Below are experts of layer 5 (counted from 0) of a mixture-of-experts language model. Rows are named router (the router's row for the expert), gate (a neuron's input weights, with its number), up (a neuron's input weights, with its number) and show model dimensions 0-79. Each number is 128 + 24 x the weight over its row's rms, rounded and kept within 0 to 255.
Before each expert's rows: "mostly gets" lists some tokens that are sent to it at least half of the time; "comes after" lists some tokens at least twice as common just before its tokens as in all text. This comes from a sample of Wikipedia text that the model never trained on. Tokens count by the router's weight.

# expert 5
mostly gets: "\"", "°", "----\n\n", "'\n", ")", "″N"
comes after: "0", "9", "2", ")", "\"", " January"
router [137 117  71 159  92 193 127 132 160 150 184 135 145  99 147 146 117 155 144 150 104 112 155 117 129 140 122 129 104 117 125 100 139 108 160 125  99 120  71 160 145 105 114 136 146  93 132  96 116 120 133 151 122 120 108 133 122 133 130 125  99 119 140 159  95 149 130 160 170 117  98 128 129 140 145 162 117 145 134 133]
gate0 [ 89 140 136 139 145 139 127 129 141 151 121 131 104  98 134 173 148 134 141  99 106 138 134  60 136 150 117 141 124 109 112 125 164 144 146 169 134 147  66 128 156 113 120 110 157 159 137 128 141 182 112 119 107 132  91 123 108 196 119 136 128 119 121 106 106 158 136 130  78 199 133 163 127 105 103 140 134 166 134 126]
up0 [115 140 114 140 162 149 162 171 146 168 129 119 114  89 105 168  94 107 132 149 150 164 135 149  95  95 125 131  82 132 154 136 144 153 164 103 169 143 108 118 153 141 104 166 146 116 123 129 117 154 130 104  82 126  73 134  81 171 100 146 129 133 145 111 118 137  62 127 139 143  96 126 126 118 152 123 122 100 113 106]
gate1 [105 170 113 133  95 124 122 114 117 120 140 140 115  69 147 134 149 135 133 174 135 123 130  97 132 113 110 127 135 139 133 117 136 114 127 128 132 112 142 110  95 123 131 116 125 185 142 109  79 144 128  75  98 181 128  63 160 110 129 132 166 118  84  82 114 139 129 118 151 133 144 123 114 142 111 170 118 150 144 101]
up1 [108 157  96 130 133 121 104 148 108 108 150 168 137 104 157 161 152 148 135 113 167 127 134 134 101 113 111 146 125 103 157  83 118  97 136 114 141 121 122  99 114  88 156  87 106 180 150 143 139 138 182  71 135 153 141 107 173 123 109 133 132 161 144 107 121 137 128 154 130 140 124 109  98 130 109 146 146 116 156  61]
gate2 [165  97 108 147 151 141  95 182 131 145 140 153 139 148 147 102  95 152 133 141  84 151 112 146 124 132 137 187 141 117 126 129 104 129 131  67 147 128 132 108 113 114 102 145 109 107 156 142 163 115 134 140 146 110 133 136 104  94  91 124 120 131 173 118 150 171  92 161 178  96 123 134 103 116 111 160 146 101 128 125]
up2 [ 92 153 134 132  95 144 181  75 149 124 114  91 110 139 153 151 106  96 124 178 141 103 112  88 135  91 115  81 144 154 120 136 160 122  84 152 142 143 129 110 169 132 140 126 123 143 142 126 141 169  93 126  91 111 142 150 121 127 154 103 117 103 110 134  90  79  82 121 104 144 120 157 128  98 141 104 133 133 114 121]
gate3 [108  85  94 123 114 129 139 134 132 126 115  72 138 146 115 137 143 143 100 115 117 116 109 107 110 110 133 131 158 173 147 106 118 114  98 140  78  86 130 138 168 112 137 117 110 132 146 148 105 164 145 159 140 131 190 123 109 100 114 153 152 118 120 136 146 102 149 123 165 152 105 155 143  96 146 135 125 180 149 117]
up3 [115 141 181 124 112 131 144 120 137 115 123 151 104 116 128 119 138 132 152 136 152 124 132 156 103 118 104 133 118 114 199 149 122  74  88 133 101 140 136 135 111 125 131 139 157  89 109 138 138 128 143 118 171 131 129 154 135  86 133 143 100 154 140 143 155 122  68 171 120 108 159 131 173  85 116 122 162 150 112 125]
gate4 [143 133 109 156 146 150 105 103 120 141 129  92 118 148 160 116 129 180 123 118 147 175 106 104 141 127 115 133 142 107 139 136 116 179  95 123 107  85  78 105 114 133  94 141 148 135 115 142 145 150 127  79 111 135 111 130 115 129 145 118  98 139 110 142  99 147 122 141 134 149  79 131 131 147 113 136  83 175 164 149]
up4 [163 123 128 132 136 129 157 146 126 125 146 133 125 162 133 150 156 177 123 129 128 171  99 138 146 113 110 125 169 136 148 130 106 105 137 159  71 110 119 114 125 129 151 148 114 142 123 154 159 151 133  97 133 124  91 139 152 139 156 148 111 156  85 100  85 121 142 113 122 139 112 122 120 112 142 127 100 187 142 125]
gate5 [109 135 117 167 100 105  96 167 109 146 160 111 159 105 149 115 138  95 102 112 114 137  99 139 156 110 107 114 100  85 152 162 104 164 113 123 152 119 160 106 122  91 163 115 118 121  85 136 126 108 124 111 146  95 118 111 122 120 137 144 130 127 148 135 119 130  91 151 144 165 130 110 114 135 161 143 109 137 128 122]
up5 [101 149 133 120 158 114 121 149 123 127 101 134 127 125 104 124 102  87 134 121 111  87 127 127 110 146 115 124 139 133 137 164 155 197 102 133 146 122 141 172 174 163 126 138 129 121  75 114 164 120 116 133 142  83 110 138 116 131  78 100 119 129 174 136 101 120  92 140 132 149  98 118 125 164 112 129 141 100 122  62]
gate6 [156 114 137 133 134 138 118 154  87 133 137 136 114  74 122 140  96 131 143 111 111  98 117 112 107 137 151 109 149 133 120 153 145  84 140 125 138 163 115 107  93 120 163 137 120 154 159 127 158  74 130 115 127 161 146 133 151  97 122 100 127 136  88 155 123 147 146 152 156 117  88 166 150 147 127 131 134 165  98 176]
up6 [155 123 128 121 132 111 132 152 107 129 129 122 123 106 134  97 122 120 102 111 131  97  89 112 117  92 111 111 116 143 138 106 139 153 163 104  92 155  74 116  98 112 155 117 140 156 138 161 157 111 124  88 134 126 120  94 133  97 128 143  72 122  78 116 131  75 145 123 151 107  96 120 141 140 137 124 126 164 121 114]
gate7 [124 137  79 158 124 124 108 141 178 163 123 139 111 102  98  77 119 138 170  99 140 151 121  97 109 135 117 141  91 109 141 142 105 152 154 168 150 124 108 112 157 147 121 101 120 149 110 135 142 134 130 101 126 150 150 132 125 155  89 166 130 139 143 126 105 150 122 174 165 115 124 161 142 116 120 135 100 159 103 145]
up7 [105 157 136  99 102 120 130 103 133 106 129 103 130 137 144 135 128  85  95 131 116 115 149 160 142 103 134  98 179 141  79 138 128 109 103 113 126 132 144 134 138 121 173 167 108 131 147 125 145 144 144 148 125 126 160  98 135 118 168 136 162 119 111 137 141 125 137 121 127 100 133 129 102 134 106 132 116  83 112 159]
gate8 [198 157  99 170 102 161  91 173 128 157 162 131 115 113 123 113 143 163 132 178 112 134 173  83 120 129 156 142 147 109  75 136 107 130 130 137 142 123 106 114 133 117 167 105 156 156 104 116 133 148 128  82 113 133 126 100 120 152 105 132 143 140 143 102 131 137 122 136 163 137  97 146 134 146 141 129 113 159 108 118]
up8 [156 103 116  92 148 102 119 184 120 108 106 154 147  94  95 120 161 150 112 177 142  94  99  86 103 135 120 150 105 152 123 163 129 132 179 125 136 109  96 108 166 162 132 172 136 127  94 155 154  95 159 125 130 112 139 147 143 150 169 168 150 163  98 121 137 125 126 150 141 112 100 171  81 122 123 102 136 129 150 113]
gate9 [133 144 107 126 107 117 169 144 168 136 151 148 114 143 153 110 149 205 117  92 174 130 149 115 104  82 123 103 169  73 122  98 116 136 148 130 128 133 125 136 117 127 130 113 124 121 117 151 126  63 138  76 166 174 113 166 138 119 119 112  89 161 135 119  84 153 174 129  80 131 114 152 144 112 140 109 113 174 135 136]
up9 [127 155 120 137  90 127 123 119 103 122 179 112 123 134 143 200 143 123  80 145 124 111 121  90 108 164 140 119 196 141 110 121 155 111 109 144 121 134 176 132 137 112 138  85  94 161 181 130 129 130 118 125 133 157 117 120 105  87 130  87 135 100 143 135 162 103 142 109  98 163 148 151 121 152 138 131 151 159 167 105]
gate10 [152 123  96 166 176 155 123 158 136 162 166 124 137  92 170 182 106 114 140 140 111 158 154 133 142 126 159 116 102 117 115 116 143 142 128 170 144 142 123 129 120  90 114 145 148 134 129 119 127 139 118 143  54 146 106 131 122 140 131  89 128 127 115 130 146 154 140 121 153 130 120 115 140 125 198 128 124 114 122 112]
up10 [122  94 106  88 180 101 112 161 101  97  95 143 164 145  87 180 147  79 113  95 138 109 109 159 117 117 160 141  67 158 142 102 106 124 175 137 153 131 114 105 127 115  92 165 102  88  96 146 133 136 161 177 118 110 132 133 135 113 127 108 122 147 120 135 139 122 140 107 128 116 125 107  82 133 135 104 140  98 142 106]
gate11 [206 152 133 177 155 103  85 138  92 149 141 192 109 102 152 110 110 167 122  97 117 120 140 118 147 132 129 111 110 116 128 150 113 166 171 142 140  89 156 154 184 111 140 133 130 158 109 136 122 131 104 110 165 134 108 115 124 101  69 134 113 141 153  84 141  96 111 150 120 136 133 131 167 130  93 134 149 113 102 116]
up11 [ 88 141 141 114  73 164 165  57 189 117 160  83 125 121 128 104 110  90 115 165 112 126 126 160  87 113 142 124 123 132 118 120 163  88 118 138 143 164  98 127 125 135 143 123 133  89 166 101 115 111 137 142 107 146 161 122 128 135 168 113 127 131 108 154  86 135 140 112 121  99 139 117 147 142 136 135 126 142 142 156]
gate12 [125 160 149 123 154  99 130 120 139 130 130 128  94 106  95  96 110 136 131  91 113 116 132 129 139 147 138  99 129 109 167  95  88  87 160 157  82 143  98 114 165 108 151  94 123 119 122 114 136 153  94 117 112 165 132 139 156 169 153 142 100 111 159 116 121  95 106 164 127 138 118 119 120 114 101 153 109 180 138 145]
up12 [133 101 112 147 120 117 149 168 115 138 132 120 128 132 143 134 121 132 112 173 107 146 116 113 113 111 132 134 127 130  79 158 144 130 108 141 117 153 108 149  98 138 123 124 142 133 145 115 121 131 158 127 125 119 117 119 121 154 161  97 174 144 122 193 144 190 161 139 133 191 120 145 131 128 145 141 129 138 106 130]
gate13 [154 101 151 128 104 132 119 102 128 138 143 112 136  90 131  82 111 146 125 132 101 115 122 129  99 100 147 173 117 104 100 136 125 126 139 128  77 148 106 184 143  99 106 120 101 114  85 109 100 138 106 143 145 130 125 115 117 130 149 113  99 136 130 119 153 140 113 161 142 118 129 116 138 149 150 127 151 145 116 136]
up13 [ 74 164 112 143 102 130 138 116 153 152 113  91 107 139 112 129 106 114 120 110 124 155  96 154 139 106 127 106 133 161 125 114 141 134  75 168 133  67  84 126  75  96 196 132 168 151 201 113 160 142 120 143 110 118 144 102 137 102 159  94 156 123 126 129 124 114 124 122  77 114 117 135  94 147 118 159 135 113 138 151]

# expert 2
mostly gets: " (", "%", "(", "°N", "idae", "″N"
comes after: "0", "9", "8", "5", "7", "6"
router [176 131  83 177 105 160 153 104 159 165 170  94 114 152 142 130  90 161 143 144 115 134 151 106 171 107 148 121 102  94 112  87 124  96 136 129  98 138 143 128 129 111 153 143 135 118 151 109 120 138 111 116 126 136 126 113 101 158 128 100 109 136 137 167 142 125  88 100 186 138  92 132 142 103 167 159  84 145 127 116]
gate0 [137 126 132 147 159 136 143 146 147 165 142 154 124 162 128 101 178 202 123 123 166 149 133 103  83  99 129 144 119  82 171  94 121 146 128 108  94 150 135 161 144 129 152 148 132 152 132 128 136 156 148 144 136 117 105 160  63 150 157 106 115 159 148 114 135 160 115 127 149 158  85 140  88 100 176 156 140 118  97 137]
up0 [126 149 138 131  68 111  86 110 139 106 120 111 104 107 117 120 147 137  83 119  87 115 120 133 124 127 176 192 171 136  68 128 150 116 113 170 138 115 160 162 101 156 133 114 116 138 107 133 105 145 148 147 146  83 126 127 107 101 129 126  98 134 139 170  91 143 147 112  81  95 112  77 149 143 119 143 116 126 167 162]
gate1 [183 114 101 202 130 131 154 147 155 143 146 145 101 148 116 113 139 134 148 113 149 166 140 131 116 142  90  80 177 121 139 147 134 129 151 151 124 112 140 172 190 170 109 113 127 152 127 104 144 124 125 150 141 161  97 156 114 164 131 118 126 104 126 129 139 126 123 121 122 151 139 100 118  92 113 138  98 149 121  77]
up1 [158 107  91 128 118 131 148 126 107 119 137 123 127  94 103 130 117 128 136 148 164 114 135 171 147 148 131 138 129  71 142 164 115 148 114 137 123  83 122 135 124 148 129 142 123 162 163 102 129 166 119  97 146 105 144 124 107 116 157  96 110 145 118  93  98 191 131 107 137 101 140 108  95  88 144 109  97 141 129 150]
gate2 [144 114 144 125 106 158 173 101 110 148 133 130 130  96  87 108 131 148 140 179 115 205 140 112 105  93  80 153  88  88 109 126 133 139  77 111  80 122 120 142 126 129 130 109 157 116  80 145 132 133 149 124 154 154  81 134 126 154 125 143 120 164 110 116 144 135 120 154 173 138  78 166 109 147 155 140  96 118 107 147]
up2 [158  87 107 115 151 118 171 148 129 113 131 139 111 106 117  90 159 154 137 165 124 173 109 114 131 114  90 125  76  93 154 137 140 106  94 111  91 137 128 135 115 145 138 125 134 112 100 120 113 113 130 156 144 140 113 147 144 143 170 115 114 154 101 127 140 127 126 116 151 127 125 165  95 115 157 124 115 143 151 105]
gate3 [101 133  91 109 122 119 107 147 161 131 150 104 158 145 119 115 148 104 146 107 161 128  98 117 179 141 139 129 146 117 120  64 132 111 137 142 115 149 137 129 148 134 152  96  81 154 150  94 124 115 172 139 129  82 121 115 116 118 129 127 120  83 137 116 137  78 125 138  88 138  90 127 112 115  85 106 119 127 100 110]
up3 [143 132 214 116 166 122 136 120 131 103  89 132 117 121 112 181 150 127 139 112 170 177 152 141 126  97 110 137 118 112 190 149 166 129 121 111 157 111  97 124 131 159 127 112 162  89  71 143 165 125 125 119 118 135 121  91 123 118 113 176  60 113 139 153 158 148 113 138 168 129 102  94 132 154 135 129 114 142 122 107]
gate4 [150 119 121 141 141 123 156 110 108 156 144 118 137 121 188 145 126 169 152 150 129 141 134 153 109 154 132 134 127  97 129 115 138 123  96 133 141 135  93 141 119 109 108 138 145 111 104 136 169  99 134 150 155 141 150 109 130 147  99 103 110 136 118 144 140 106 141  89 162  63 144 147 122 101 134 111 138 128  96 150]
up4 [119 137 143 137 123 147  80 125 123 103 116 105 108 124 108 128 121  94 153 120 117 162 134 102 130 106  81  91 133 173 118 131 143 119 137 164  97 147 120 101 118 169 105 162  99 130 117 136 144 142 102 145 102 136  98 133 123 149 131 100 147 112 119 151 153 150 117 135 101 150 135 133 128 124 169 171 151 126 189 131]
gate5 [113 162 114 140 124 139  71  96 162 124 148 104 143  95 175 127 137 109 174 164 142 140 115 157 129 146  97  91 170  69 150 156 157 101  80 141 132 125 110  91 130 145  99 118 123 147  75 161 187 124 149 154 161 149 129 151 120 104 142 116 109 151 140 151 155 145 125 142 182 134 114 163 143 118 124 115 117 144 165 122]
up5 [120 111 150 128 133 138 186 129  74 137 107 126 170 145 121 142 150 137 117 114 118 143 121 119 119 128 138 166 100 178  95 125 108 189 151  87  97 105 171 134 118 132 170 132 136 124 150 101  87 118 100 119  94 124 113 123 132  79 121 143 115  99 169  93  88 130 155 137 124 136 139 128 133 139 106 158  89 103 125 109]
gate6 [130  99 124 144 135 133 137 116 123 127 116 122 104 142 147 155  94 168 141 110 143 184 130 153 139 128 171 156 133 106 135 113 153 128 101 125 122 117 156  86 115 150  88 145 127  99 110 151 154 135 106 132 116 143 110  63 136 121 154 146  97  84 104 119 120 144 142 144 104 115 117 126 148 157 129 145  79 130 127 154]
up6 [140  69 124 120 127 138 129 113 138 134 130  99 129 155 124 153  75 161  92  85 113 126 141 169 113 151 176 138 152  97  94  96 188 144 136 122 118 106 149 144 109 123  96 149  90 125 131  95 120 131 119 158 120 147 129  86 152 137 139 132 111 115  86 119 103 136 142 124 134 148 139 129 140 167 120 149 114 124 107 179]
gate7 [ 93 134 134 112 173 121  91 126 137 127 134 121  81 129 155 101  88 156 156 103 135 172 179 112 161 124 111 137 167  69 146 147 174  86 128 130 139 116 127  74 134  75 136 115 112  98 139 139 112  94 130 125 113 161 106 123 123 179 136 150  94 128 107 125 137 112 127 170 158 102 112 182 105 153 124 134 106 104 113 122]
up7 [ 95 139 128 160 143 121 154 194 139 110 144 136 130 148 209 151 124 127 149 105 131 134 111 129 165 158 141 107 150 150 116 166 191 161 158 146 203 175 148 133 165 125 117  91 101 131  95 103 108 147 110 142 143 140  74 128 174 136 110 147 111 120 132 161 104 113 132 120 117 121 157 144 115 111 104 114 150 146  80 121]
gate8 [133 134 107 142  91 110 131 166 158 140 129  67  83 122 154 151 111 109 141 119 166 165 113  87  96 192 151 127  97 138  91 132 128 136 119 139 140 141 147 105 170 119 129 130 113 122 134 102 127 119 144  91  98 121 130 126 106 113 111 111 147 111  78  99 155 121 111  60  94 134 119 116 127 139 118 154 105 142 130 142]
up8 [134  88  83 132 173 124 135 128  93 140 123 132 143  94 126 152 109 112 134 102  74 120 151 111 105 127  72 148 124 155 176 155  81 106 101 134  78 116 104 139  96 126  88 145 111 103 136 175 143 115 183 127 131 139 120  81 142 148 110 140 134 172 146 158 143 169 122 156 135  94 176 133 111 128  96 149 117  96 121  97]
gate9 [127 137 149  96 125 162 107  65 108 110 152 120 137 154  90 139 142 125  97 172 105  95  98 168 127 148 148 169 139 142 150 181  82 127 125 122  99 106 140 116 118 103  88 153 114 112 111 159 175 120 186 164 143 128 126 145 115 122 126 100 140 107 150 126 155 114 128 148 145 149  76 126 121 157  98 129 152  84 139 110]
up9 [129 111 128 121 104 148 130  65 122 123 157 126 128 141 121 164 137 123 127 178 121 138 125 153 119 163 176 147 105 130 159 153 108  93 171 124 116 133 139 117 133  91 116 127 138 100 114 123 130 135 194 150 155 115 124 134 133 138 135 114 123 131 141 103 151 143 168 129 152 133 126 111 115 133 110 122 152 102 112 128]
gate10 [134 142  97 141 170 146  85 132 119 146 132 100 122  72 145 128 106 111 122 162  97 115 141 143 141 162 121 129 163 138  99 203 152 118 130 127 111 135 146 131 149 108 118 126  99 133 118 104 144 144 128 164 112 136 110  86 134 171 116 107  81 142 157 104  96 130 120 176 141 169 109 152 117 125 149 127 109 126 120 131]
up10 [149 114 132 122 173 124  80 147  96 115 136 116 114 108 155 137 123  87 123 137  99 105 149 150 113 156 128 126 136 210 119 183 179  95 139 137 145 147 125 118 154 114 148 139  98 119 104 103 152 120 138 145 136 143 132  88 162 188 101 127 110 123 148 115 101 138 138 167 116 157 118 132 113 118 170 142 132 128 135 118]
gate11 [137 127  87 137 102 141  94 131 121 116 128  62 117  67  99 120 134 128 129 120 105 111 137 125 140 113  79 104 124 118 125 174 101 160 121 188 103  95 116 131 114 139 164  99 136 169 143 128 110 141 119 108 115 134 139 140 119 111 156  70  98 105  99 132 117 116  97 144 137 177 120 165 108 162 104 103  89 106 154  77]
up11 [129  74 100 121 115 128 132 108 114 125 129  75  99 122 100 129 117  81 125  93 117 123 133  80 129  90 132 123  89 122 124 142  96 158 135 150 128  69 162 114 129 111 146 111 125 174 149 121 141 141 133 109 114 129 150 124 107 123 121  67 151 166  93 152 168 114 126  92 150 155 114 147 109 158 145 126 106  98 152 120]
gate12 [145 122 130 111 148 139 140 125 132 134 121 125 136 113 115 148  83 117 148  89 124 125 112 132 173  96 123 145 144 109 116 133 204 120 137 112 104 107 137 132 138 127 140 134 163 110 149 118 132  94 142 139  87 108 103  59 153 143 143 135 145  72 127 147 178 128 140 163 134 138 124 121 130 158 101 136 141 123  96 112]
up12 [ 93 116 144 109  93 105 100  98 104 157 108 119 113 136 138 117  79 124 135 116  87 144 135 111 106 124 125 110 118 107 116 157 146 167 105 128 159  92 136 104 153 122 104 147 123 123 105 115 107 148  81 146 117 155  92 139 125 111 133 123 123 187 138 143 114 144 102 152  98 110  81  72  93 165 149 153 117  92 111 155]
gate13 [142 120  47 132 132 127 100 132 137 112 137 121 151 161 153 114 106 144 135 124 151 119 132 114 156 116 105 139 153  94  80 106 109 101 120 160 125 143 130 165 169 108 131 123 121 175 152  98 135 141 116 116  94 104 101 103 122 171 112 176 126  96 102 161 125 110 114 153 123 102 101 103 115 121 120 150 124 115 157  99]
up13 [129 110  86 122 131 104 101 112 156 132 130 132 158  83 119  93 128 156 135 144 157 108  99 112 149 110  86 136 142  87 130 121 116  85 132 137 106 147 139 155 150 121 131 115 112 126 127 108 194 102 109 116 120 128  90 126 132 131 148 119  86 104  90 140 107 103 106 183 109  96  82 111 105 110 101 118 124 132 145  88]

# expert 0
mostly gets: " University", " season", " film", " School", " series", " York"
comes after: " the", " a", " of", " The", "'s", " his"
router [153 167 104 178 117 142 129 118 129 208 146 141  96 131 147 145  95 143 142 157 103 186 155 116 119 123 120  97 140 108 133 132 149 122 110 114  98 141 139 144 150  82 133 121 169 147 143  87 107 143 118 111 142 131 140 128 106 146 127 126  95 129 145 128 143 165 103 106 174 153 127 136 181 130 129 130 123 170 132 164]
gate0 [132 129 152 124 119 152 128 142 109 133 143 129 107  76 101 160 105 111 166 153 128 111 145 124 149 115 113 156 122 101 146 103 121 134  89  86 124 104 110 124 136 142 109 150 145 117 142  89 162 145 122  68 150  95 121 116 101  71  90 118 114 153 169  96 155 158 119 132 128 139 127 124  98 130 138 119 157 100 142 147]
up0 [148 131 109 146 128 137 121 100 127 126 127  85 129 158 121 128 159 118 163 122 139 158 130 152 108 135 126  96 144 125 133 114 142 128  89 157 133 151 144 149 119 100  98 128 139 181 138 130  82 130 127 114  97 116 132 126 167 162 174 129 126 132  77 138 126 124 156 134 129  80 170 109 151 100 129 135 121 162 107  86]
gate1 [149  88 123 154 107 128 117 113 117 139 131 118 117 153 181 102 125 133 184  81 164 125 123 161 151 131 153 151 120 149 125 104  98 146 110 140 132 131 144 135 148 122  99 111 115 163 106 142  75 148 118 149 135 127 139 137  99 153 104 140 146 188 144 134 126 148 131 136 146 130 158 127 159  83 154 121 127 145 160 123]
up1 [149 162 148 140 121 119 149 101 160  92 129 127 117 139 129 138 176 145  96 107 108 151 132 108 153 124 136 166 153 100 135 152 157  80 135 164  84 131 122 136  88 115 136 152 103  92 151 121 145 119 148 113 110 142 119 114 142  89 153 149 191 119  68  96 110 105 126 153  96 135 106 150 136 182  95 167 145 119 124 129]
gate2 [ 92 119 132 141 148 126 138 127 124 100 130 121 158 147  90 134 105 161 134  78 152 118 146 115 146 130 126 135 108 140  94 132 105 121 143 138 170 118  71  99 132  99 139 119 108 103 134  75 120 146 154 128 137 120 128 139 146 145 143 156  84  84 126 106 174 160 139 152 109 125 136 141 165 146 131 116 158 155 168 155]
up2 [138  95 158 163 144 153 127 151 158 126 125 131 168 140  95 186 136 155 152 144 116 161 148 136 144 126 111 127 128 103 118 126 105 159  99  53 116 144 140  96 144 145 157 124  79  81 100 122 117 117 130 132 118 125 118 118 122 141 129 148 123 122 143  95 141 117  99 144  97 137 118 149 135 143 138 124 159 170 182 155]
gate3 [177 133 135 122 177  93 112 139  75 133  97 146 135 145 125  75  82 113 161  99 132 102  96 179 143 133 136 138 105 137 153 144 152 143 122 123 111 146 163 167 111 131  95 139 144 122 127 134 163 112 104 137 147 130 148 128 136 108 130 110 109 203 153 139 131 142 127 144 173 161 111 124 138 120 147 104 122 107 144 124]
up3 [139 143 129 109 112 128  65 135 150 100 118 159 131 152 137 157 132 168 129 124  89 118 103 117  53 144 165 151 124 129 146  96 118 109 165 182 162 131 137 101 130 100 120  88 136 145 121 119 132 140 100  95 157 128  94 128 132 140 171 147 120 140 101 103 112  98 138 131 125 157 142 142 149 117 144 133 123 146 111 110]
gate4 [141 117  77 129 128 154  98 128 135 144 135 115 135  80 149 109 169 142 122 153 104 106 138 149 143  88 123 117 132 103 113 169 110  74 155 161 148 151 102 119  88  94 158 103 166 105 155 125 184 133 133 127 110 121  99 116 136 127 125 129 116 130 124 131 129 132 142 163 143 144  81 135 154 160 149 147 101 121 130 128]
up4 [123 126 155  85 120  95 139 157 117 103 113 160 147 145 125 149 173 147  86 168 146 136  79 162 132 126 100 105 108 123 143 158 116 116 134 152 127  95 131 112 126 117 145 121 156 124 151 163 167 107 157 133 189 103 147  92 125 127 137  92 145 137 136 110 142 146 129 143 170 148 138 123 124  95 123 104 143 139 164 147]
gate5 [110 130 132 128 146 150 117 135 119 159 116 117 143 128  94 162  96 116 102  79 150 106 136 107 129 112 170 159  81 106 177 157 110 121 165 105 132 105 154 125 144 127  92 138 126 103  99 146 138 156 123 120 127 129 135 114 113  81 156 156  36 127 133 101 157 150 117 111 118 106 157 163 108  87  88 110 138 122 106 129]
up5 [143 109 129 145 128 137 125 142 137 146 131 168 118 114 104  89 110 108 121 102 149 125 141 155 146 117 139 172 136 137 116 170 126 115  73 140 137  96 113 112  87 119 143 134 112 161  92 150 129 106 134 138 101 137 150 166 103 155 132 103 148 129 139 153 183 158 142 130 111 122 142  90 111  96 124 141 104  98 126  92]
gate6 [111 146 111 125 114 131 106 114 146 118 145 123 156 143 138 144 130 172 152 126 136 175 118 157 112 136 146 141 145 157 105 105 151  88 155 147 130 193  91 155 125  58 110 185  92 134 149 126 112 170  97  93 123 100 135 138 107 156 147 178 116 169 107 127 167 113 183 132 137  81 133 132 110  99 141 126 156 135 118 172]
up6 [126 101 120 132 146 119 127 184 124 126 118 113  84  92 129 140 116  79 119 131 136 128 129 138 143 115 130 161 129 109 171 103 100 141  86 110 148 112 117 113 118 148 145 128 132 145 134 157 114 106 187 146 128 160 138 137 125 126 140 126 134 110 144 111  78 105  65 173 134 134 136 120  99 124 109 133 102 176 133 131]
gate7 [150 168 148 134 107 150 135 131 121 112 132 171 109 125 153 127 101 125 123 162  74 155 135 129 126 115  96 107 128 111 107 124 174 134 167  97 190 134 142 129 177 116 114 132 104 152 152 115 138 129 114 123 145 170 138 127 119 172 124 101 125 104 132 111 108 144 145 109 184 121 149 131 120  99 145 113 147 181 110  99]
up7 [116 132 129 130 114 111 127 111 110 138 108 121 125  75 154  80 150 116 121 105 137  81 111 115 144 139 127 116 112 118 111 152  89  97  97 155  62 148 142 135  94 123 137 122 170 101 134 150 112 142 129 101 122  92 108 131 132  66 119 115  83 165 121 139 130 121 118 147 130 164  97 120 154 170 132 133  89  79 137 151]
gate8 [107 107 138 115 143 132 129 116 165 111 139 126 143  88 118 171 140 160 146 152 170 153 118 107 111 142 119 137 122 144 136 120 117 156 174 122 105 148 160 119 113 114 131 107  88 127 136 120 105 146 148 137 114 160 160 123 146 137 102 158  98 132 130 130 133 138 153 106 110 123 132 129 140 142 126 127 136 156 115  79]
up8 [122 118 128 127 134 148 167 112 187 128 126 131 134 120 115 141 152 115 150 144 165 134 111  98 128 151 134 116 151 158 136 113 144 158 148 111 116 132 127 122 151 122  69 118 143 181 123  98 143 118 165  92 139 158 136 150 143 146  81  98 103 154 125 139 147 157 141  80 105 106 124  71 124 114 119 120 142 153  92  93]
gate9 [160 106 151 111  94 120 117 124 144 143 111 121 119 112 145 147 108 130 129 124 123 134 127 158 102 151 101 152 143 136 138 146 154 111  96 146  87 146 108 152 118 134 155 157 112 151 143 133 163 137 100 139 127 106 177 123  54 107 144  90 104 153 142 136 120 132 136 138 116 116 136 108  77 107 123 120 139 135 143  70]
up9 [141 130 134 134 112 145 134 108 174 125 135 107 128 154 157 133 126 140 101 101 103 119  98 127  43 124  96 132 100 129 142 154 116 105  98 148 167 118 140 148 162 120 148 166  74 145 124 129 177 111 121 149 124 158 104 132  77 153 133 132 102  97 135 144 112  95 120 123 179 113 141 138  65  96 126 137 113 147 165 134]
gate10 [156 152  58 162 180 140 111 132 131 177 133 149 158 155 124 170 130 139 146 129 145  96 135 104 161 116 137 131 128 156 114 140 126 134 176  97 157 134 135 112 150 139 120 124 134 100 122 138 148 143 146 177 129 165  83 112 141 107 106 164 123 144 132 131 134 111 109 117 101 117 120 141 119 174 145 134  83 126 162 143]
up10 [ 90 133 155 113  88 133 136 102 156 106 155  84 104  93 148 102 126 108 106 155 105 139 134 148 113 113 140 150 103  86 122 120 123 117 126 172 151 126 106 150 129 115 139 147  97 129 145  99 116 109 113 138  88 125 169 137  96 180 116 115 107  96 109 139 115 122 106 117 145 115 124  88 188 123 129 160 117 138 107 139]
gate11 [142 143 132 151 120 126 156 156 173 146 131 111 111 105 176 147 170 122 200 115 148 156 171 141 143 132 130 142  98 104 167 131  95 136 120 117 151  88 111 121  88 105  89 128 162 154 125 144 164 103 105  96 134 120 119 107 108 132 133 127  83 171 149 137 118 102 105 169 107 175 115 161  86  93 124 108 118 167 123 135]
up11 [135  87 128 102 129 135  86 144  95 108 143  89 144 133 105 121 117 110  88 137 108 101  74 133  98 141 137 152 166 152  99  85 133 125 123 124  99 102 136 124 174 149 128 122 111  90 103 107 132 198 145  81 126  95 140 107 140 103 140 144 108  98 131 138 144  95 137 140 115  94 141  84 119 143 137 137 129 114 141  87]
gate12 [153 139 123 130 151 149 134 119 126 171 146 169 126 146 107 148 135 157 151 161  95 135 128 124 121 142 139 111 117 124 124 180 121 150 176 135  95 117 146 168 193 146 117 152 114  52 110 132 169 106 150 110 170 124 140  55 114 139 106  61 113 127  95 143 147 124 116 109 111 152 138 118  98 128 123 135 132 134 119 147]
up12 [147 169 147 122 124 126 124 161 131 121 141 143  91 152 179 191 124 138 171 159 152 127 137 114 123 124 123 129 160 143 106 126 169 106 138 132 130 120 115 143  93 125 157 117 110 120 174 157 162 135  88 107 147 158 140 125 123 154 152 145 144  96  69 119 113 136 100 154 126 153 142 183 117 124 162 129 127 130 114 145]
gate13 [194 134 141 119 129 136 176 138 120 152 139 107 126 117 120 154  81 123 135 131 146 118 129 140 150 104 121 193 123 113 141 137 172 175 134  74 112  99 110 119 195 131 141 134 184 119 107 137 116 152 119 160  89 147 131 111 138 140 149 121  98 108 191 138 141 138 135 141 144 114 146 101 164 129 162  89 154 109 137 175]
up13 [156 121 102 137 102 132 110  95 152 117 145 139 115 138 139 159 121 159 122 137 144 144 138 132 130 101 172 124 143 129  92 146 141 128 101 104  88 102 143 148 141 100 110 160 129 131 178 118 181  89 150 169 154 148 116 100 124 189 100 121 147 150 143 142 154 130 103 101 114 146 160  80 146 120 146 144 131 119 126 174]